From a checkpoint of a small mixture-of-experts model trained on Wikipedia.
Size: width 256, vocabulary 18150.
Experts: 128 bilinear neurons an expert, 3 picks a token, a softmax router, a shared expert of 256 neurons.
Training: 632M tokens, 6690 steps.
Below are experts of layer 3 (counted from 0) of a mixture-of-experts language model. Rows are named router (the router's row for the expert), gate (a neuron's input weights, with its number), up (a neuron's input weights, with its number) and show model dimensions 0-255. Each number is 500 + 40 x the weight over its row's rms, rounded and kept within 0 to 999. Numbers have three digits each.
After each expert's rows: a language model's description of what the expert responds to. This comes from a sample of Wikipedia text that the model never trained on.

# expert 15
router:589476439474520488556443539482509498521445498430550451537525507500515553474532481507478411505551488564501495489518570488532509472515471506548583481493518506490520520452481559421485516526508527477487510545529490510504531513520499451434543579520469499524499506448501526422580513456557437386555433454481478507491522511492499580559462533531383522524515533534542476487558519501544514525470487525488482468509546493524421466514467442452466521541553522522573458437488445489497428527541495575466552556504529532479524532473516453500506451503536432509497499485504597464464452458526518514543513491433430523474566506394442512500538469518451457564532486548463449510497466514428531460417507503526551448563514513512544471530487510446485420526450516532512548527557480441479488497578495
gate0:460505455515457550469463496498576538466492483459484542459504387524479529363535468484457445498460531443539516550545522533532573584483634439486522496524482514471551515548427492436503477492516534489505510501478468511563454528493506449540451457484468441480558527523507481494521464517427488486525518515567542459527498514461513475525437574491424515495473541472494559527540519508447515505511530540551548538552527482587546519448556490531561480444481502491487534470512521492464555414449527478512494483488532534513447455492522445533507548472510537453462450423520496548528462463501459553565470497433474486607492474496463468540504512509530438561563463441447495502510494597502552543527472547554475531479498498467524492444432543559504551547517482457479489482515506538475430528469457
up0:498515541550419470503495571561506462368532458448480459498543542597493449542516528456502487479435547601456522497447513439437509557464517525528490494569476479452442475495519464494432495442512491426463496555490448502489528477435498531493496456526560459492564579470556589474552508527575535576461428523520491544450523459546506537490451543493526470519494450515457515478552528475466512525535546507536541487471426466478492472541509526535457440478476493573452564477538491494484479529517461535495501499544492443484474460478531578526528494532479507593471484551512463535447525545409471428459493543461518560511536498460510474446519506516495538537475507460439556501498425555521551529515497516501399554526500524566519498487493424495446515444549501481485522530472482471459531496542476
What it handles: Adverbs, URLs, foreign bytes. Dots inside web addresses, list-ending "etc" and "Ltd", adverbs like respectively, rather, instead, and byte pieces of non-Latin scripts.

# expert 42
router:498490505513523491534502448449563522562487563467524505427488521586521543443542533431531558437458523536519532478506582463511480528466504484508541467490531529509489509490464493447490524514531539473507525520484537465523513485502587443517471471469514550531473517477494557516479473424505492434428485544514449470458480421489481433559461552428516446439510426539567462565534540550479458522594459519461506457550468540542447469474560483453523519437576524518523516446480470449497497460492453513499498429484513467466512533483566504481513512492536508430444423471434564507481484478502514492523527520539472493513555471417454564451559490477440523501513441554466489541481448474473567431493529574525542558536565491529532461430381541484527479469476470488526584510573473515464463508543528
gate1:485467501520509457468437465495542455447485496465494478514495488499566477469481417502581544553443570485468537512457510496480469517466452491582554480543465506525511509447519484467518527524422461580534514470563527435505484543531497529512561522542535525468462485530457563546513465446490462526489555434497500524518569535457557530522478478435559491512421471539508424462544433466539508438468532506456534401447512468466464482486483567530546514460507471482453445534481453473558489445460533559526473530507491394422497542444530464527511506452429513458548471496533433511538491527491474541437485501526521548423497506463530518471605558489507482475489506531585510463521504427563509494512495512584461541446523536511467484529506522462522481512514527560531532557511497527538599560452414
up1:557503504489525432568512533507520490518486494470585495509468518495477510574418517531504492471505519479561524541462504507461511445475504524493481447485576479448443586472462489478619525553485513515500430495502502548450500558494529515533537500456536464528443507505534424514490528518493503549398445570484532523477586426451480507576505553525491469451558492502468487520500523558474503504611486423589526530487543565503496466466469518460515494434498454585486443499427513553491466523482427498537504514548515478492486468465500494533496448438417582442577572467484456507509498476500515562497438481542533456577516553439491538527526504497504493392496547551436488520434454488474471489465523515506532514479547519533488523441505561524481508501442505534499398485464514488566501507477521
What it handles: Government body names. Words within names of ministries, acts, commissions and parties, including linking of, for, on, such as Minister, Amendment, Regulations; also election tables.

# expert 12
router:506461543522492477492501546488483431444521487509444551541483495513497459498473476524516491493513533530427529539505398477419476464586500542506477516513506523520457450484497462496554539527441455432484517448521435498420442483507444483469504487541534479530527430547495480466572560473535531592498509524476497469520546500493535539550488458491484561575484403503469468490481497534529504485441565441429526547486444501514477544525541576525441497469491451432552480529451524508570521469500464442468501471516432479581481509532503467449558511463455551468542525448482527542494496533513543521446560501562543514551524492502487459512504487487527459543496523507523555431505513532454418508500503495496481529505487488560533586469530504511558568366532561526513402431436569517583570507500522
gate0:520426496563536494589435478506514549430469532450490432512487562470523525464557531511536475479554509481518521468485430494480421472489510539461525561540466530466516483463557457532525526513507546518452499474482541506511494432538544452383486408508532551499518479549471564475506500481437493495556482524544525466505515550549570523521459508438431512508455499547464491502511484473448503605533445477492495593481511498460552534412418473525472464508427510473525528552548496464473451494485518564516480459568510499518507510466535493414461520563464507499529479571430549494502543536496499499538565454527445507499463576557527536443546503484521518480493503432476392506527484442501458487533469520562467467471460511493418519405425564516541547487516501510464547471556538493495519473464525
up0:507495500463468466512512535475518482474489541504511445484556529559534451478505533492487467538489445473487542571525486494466553443535507479446493543500434482461460457551505585556521482489464544547491567459475533486424529493560531490455530481455540469439470532515442550510528513479531514508482489465524493487493466454599519509523414526461433519480467475471471525447545558418484351435502466430515583511474561579520479457441499506482469453565462542555522520515532499543507462492524571495477517454479471469512512535506539486505532487518493505498497558447537528517484450529526488485506513540494408498523518553542523492422503487463557499464465532460593434417541516517516507553516433445563468499523476496509490462438511626544587506532505494460472558526593469419491552505520528
What it handles: Narrative verbs and particles. Verbs of saying, thinking and acting after a subject or auxiliary, plus particles and objects, such as said, argued, felt, out, him.

# expert 46
router:508441501550518519475512531431460529477442459503493504513547501537556548537456516526448508510459516586485466486508487467490473535573428516563558519452481451433465505519471486553488477448464546514478552571467496447537481439512507541436425473480554513606496566516539535482468467531467535501487507420495537500519525495546468500536428472517476417432540474473573464448543493584496493483485448512490491487452546535591489519480471516442484525534427575407414460521510534454547535538500490517583408494512567510572459496457449506539555488475494463503492521541492526477556478506531525545497489419443529506484464509520512573565474504465508468458499557478509504482557482538511523501477508450550494496453542493575471513442474509457546423569491467545427461519492510513513435428537469
gate0:443531538454458436494450497465469552550521507533500515487584542484490495531540510476458501540519552424538517538497512525414524538493431473512492480552596479536490558434488493470455401478469495502464424502516522488547556499507475569557506439475527613513505486509451564399519493510521509467507518506469535508512485515460511480481451525437463442494485454488490533489445508549400457476505520531486503500472531492536524511483442528503457531512458504415433481360573499531427530505519532566555473486536494476509511578500502503526469472510556557524546400472481475549541502540483493442485508559408471508499489490501534499516514471468495446449511530482475483514568468521489558528507593386498550518492539445459502548501498534510540537504589501463463561463539558517524498528525479
up0:549572527494463548509464554521499473476528535528466458434544538474486473464441516531501467473488541535485444489502508555522477515468488560501454507449465480487553502445512420515514477489530437466431529451547571435517566532444490498426489456447388549442506481517460523537491546482468468463507485408469480556419505532482550447475496576520546571541472473504461491549510473479505507446545541471476490553529460454433549481491503617468552478544523552567602535540496531479523483565480508474502555519535469524511525490486468529458424465468457506527559578444499530509472523487510453450476543492447519491501546471494492543540489450533499493545501529465594485547527523547500484510454445542529590481524530444454475417529466501495431471495588521540554503432537488531474498551511469
What it handles: Place names, locations. Place words in geographic text: County, South, Creek, River, California, and the comma after a county before the state name.

# expert 57
router:497537563486448552534514467535496522450493526452488437490498471471553482554570537479498436530564518501495439488518420472498535535484484425496475527490467476482516489608560503523467458429472573558471500489487486485438533495560542544543519479494533466501493527589501566501420435482455493457440557444494459449460520471515557445407554432528529532489502496529494475485457523470458430488527477514508516477521542509511460589546505528482545483558486519497422526565481469493526521521483533496549437573496489470480539532508479541483525534540534517480475548533461427581496482497517499558483488518486581437503503412514600537579546504509494453534518547473454463508492567553515409479504457506554528525401469486522417569515477537416493546527540475541510505484500464464454460469505520
gate0:444512541460496469496566491534544430513511509471410520428510505510543493554480472604491491560556499526526553556527521520579436453460520475513448490419539562544497461515472575490507440496450509573495444503545441563500487529464510478572491498515547522478452519449471507553538535547539547488533493578515439459542528470547543508543487481477476495501504533474533488452492496537554550470522554525445466472513494618512470514480478522521523447479435485500422544489490502468462486529461444583549536548480539482488439513529492469467501515489553511457531482495511530465508474521535584547444448459501534485505458494554526463502461496476497496529505558477533584482450598485469503469497575430422468489440502578477447410527497487484485508560509536483581538537490502462449420465560450
up0:474587523534508539495521475477445566524489551529496470465515512594499594489452474505409543519432474567465492453479516491429538593472504541541542496438459520459462446523461509528534555490481481472533530525510549400501491545506523524501477537513499526541508499408529401506515501439601506438488470494548456490441459469497516526482533448475511533535508519484495423485483567576426586424508457454447489451516528485507447485532490488469506513484459492518549479505538577488510471520513517471479507497563442561540544477479438452540428467493450501554531533457545554518500419545484539476568495492504404500486479487517508440487539402517519508503510411474501518542469478542512467509433503543449515490528561512507497444535522509562513474523469474503476495550446529536593491501450461
What it handles: Given names and place names. First names and place-name openings, often in sports tables or lists, such as Chris, Austin, Joe, Los, San, York.

# expert 63
router:530461492568519413521472450463531499501502483450558454426504544498530516493486525501518524458572480512537508483436503527468483501514476541494579542511529453523492480455440558489460552489484506407456433526482553558532517516573465481506532513435466499505448541451507550546476484509586533473456490490434566503459443487512512494583549612462422549500536504506474511523487530466449512463586484485516487428520451444469498491537560489455463481562502536539598487474543466478567478457437475496476542469455530479425499552533482534462493434472487508496540438389464545412469432513526538472553564550476488513445476552524487458416508466482470504559551475499492443550506541511530507498471509516591529480572511449471540517515524507552499454487529551487537552506521474435524460486508511
gate0:459498464508427511535477568488487588549450469456501546459412503506457537485578463479467502514543465429427456495479524485473556461548569478504526541592557530485592460513468506527500546523489564496421546514537471488502466431550447557484550530510576497488519435481494503513478511517469536513517475463540492497528498530474487525483555618594515498524516509441451489510478459493571465513496458515531491498511491459543472455457431518524464455560521419470568514526503509488416496513513505487543452488453523513469447493539568525546547509576538497448454550545535383451435490505473496522532501489524478502496508521500474531471445502514482413480516533530527461499562515463507492475479435525498592472420484523479402483548550532494486611507491540468494491506540541498545485471528440
up0:427573571528559561436493521515477451450455538491473518404526549487483516525600475550450432482526544535504428501579450461527558490501551479458526462508510506483442488524414519547459515546508545490548572412499496526558513465473501462515482566490526509491485507525537516474428523554489473457512497505532463480487471505515469494537513543509526500544543517509520448582537576458465511512513478559513486490537503508489480527473525478482478510546504565522501582530470414484445445558460520472420506518486449456442466482537525482553492514498486517463465467491488450507500446513523480455476437482405481482483448458479527545464573613438487548534552478472502533537525535448468497525552521484549422543566460547510514397539409536546498425492504493525445531518450454489456471502499554
What it handles: Person nouns and "with". Nouns for people such as women, person, student, daughter, and "with" after a noun, as in "a person with".

# expert 50
router:510511444513483474461468537465485435528520531497486521494521479517521531447493520566479438482519459463425492492524505518477474460500461556561526514554554488533444596442455514456481505601505451430524542479542522489439512550545481481514544495472438503515509490421488539489509556460508519539470547449516497460527491463417448544436443446453545587466499516502516577548524622465538436506412475550519533497479502459480490521428579462564506561507501452457551464507484475455510515480536512465522533507459542436485474522582425488439534506456481490468552472469538510517473477501484580566485450564506446464490495486543488455465485507508513549529450562537517461478484501487473488561432503450518512547530449505484552485511525458511536539476529533475498404422501556484416526544595525
gate0:462493444534589531582458497507511479526444565514527422563501468503510501495474534412489518514513472421490563425516547558499465550514488522492524516460510519493466493511453503500555516460512493439594495458543550539523520475461539535520503541454573451484497435415462447461490487447509548469533365515470472472545523530474461428446522538548516444457549553474492492510536583501613493460488494532442547522505506466492523550545444484463488534551411527519527510532490495561596455460479456532525531478493434450487539480459462507458472446550506498541590536501566520483522511513497460438548513438581480560459538503517426533443530521461519542511485577445576487505485523475477428512505502462489514472496488531440461442497554431518529520501514521513510459498504507502509474483512518
up0:507508465530482488536503578514500479513479558551492609557558459471515474491501522503547446437511502504473483546491499514482515525531424497492574501527561480465491498559567476482519496549497473477487529457539420511510528446487542518541537476530529493481484507577529481482452491432467499458570512466472499426516455559475540435483517489492481572470551527466473474520477496538505545507563494500423514560522488503488506425473625551439491427512466582443436496471536444491550517495491524463485524536494580542519459476535476534500441567516472498458493522550500445447467555497562527539467438509583490551378475543497511562401470484468497385449548574505500472471523504479443534466530525498553519465486533475486483497502456467512546539507549466476520563488511531462508396456449474
What it handles: Use and access nouns/verbs. Content words about using, making or providing things, such as use, used, access, permission, awarded, production, often before to, of, by.

# expert 27
router:481452479559447550562521539462502502532490538502538475518579496515526505415479491508485540464574505474480471543518439490462514420553476477542493521576572511523462513477493408428498551503506453497532514523521482473559531503522410489452505564427460528524429462487517549480514526425500524559529448479523519523521495470450575522510528505548487505547464480455592408419488475509526503429470530469443510550556533455568420531551541548491439571541474454455525473526463423502511465455496479468451485438534532463524482522516525491423479541406433498479556503500550512493520485538484559520505552530452449553542529467494472474491497480488482539495511538471526621442546538513456504507454532546474467492586562468420502558511509431507528511450504535506510455488490526458516452500518513
gate2:518550497493457545542476473535549493519562525481481457522522522462456569493498494515551501464567496448459424571429523429487587516540507500529463460486503525482440533534569567528489532438466550513462488483475503543438412490478531527542552523474470463486543562442476507538480508535520524449537518475554547523475511571473433486572506440521439532502484511508479562503491443548488483542534446505497548537467546521477484564509487594523446471484471536480458478472472481505494570494504532465507449419518518495551503571504478451547529444545536451434445543484523437492478432462445388532523497547514479512503493521439558483519472488514456549528527482539509519441531533439577537422504538515490483482530440567446551496488492535492470452547461542446483485462477557381571441495526509
up2:447509445452479549493528513464532522593575463530479520591532501482443461556519448470526455511529578474470507460499580450460472441510506533484494413504507590551521545487441455543491495492541567481428464535531515562440411523563521548561460502493558518455491504541445480585488491490437536473546523499540476560491530482491533499491591501446472634469502388532500522518454562501529530462490530479555486533473494535504468440506468460477451540437491540443499516529432556522461479472534474475456518514507525474561539489486566456500465530480491409548485469456555508493462575508535470472452538476449513498448487544468501447487471482475513569525476459521509433515463554486539456522467513465477516388517507447565531513529479478511469515513504439493474487512485537480530502486551488
What it handles: Verb-initial word pieces. Opening pieces of verbs split into subwords after a subject or "to", such as re-joined, s-ued, m-anned, expl-.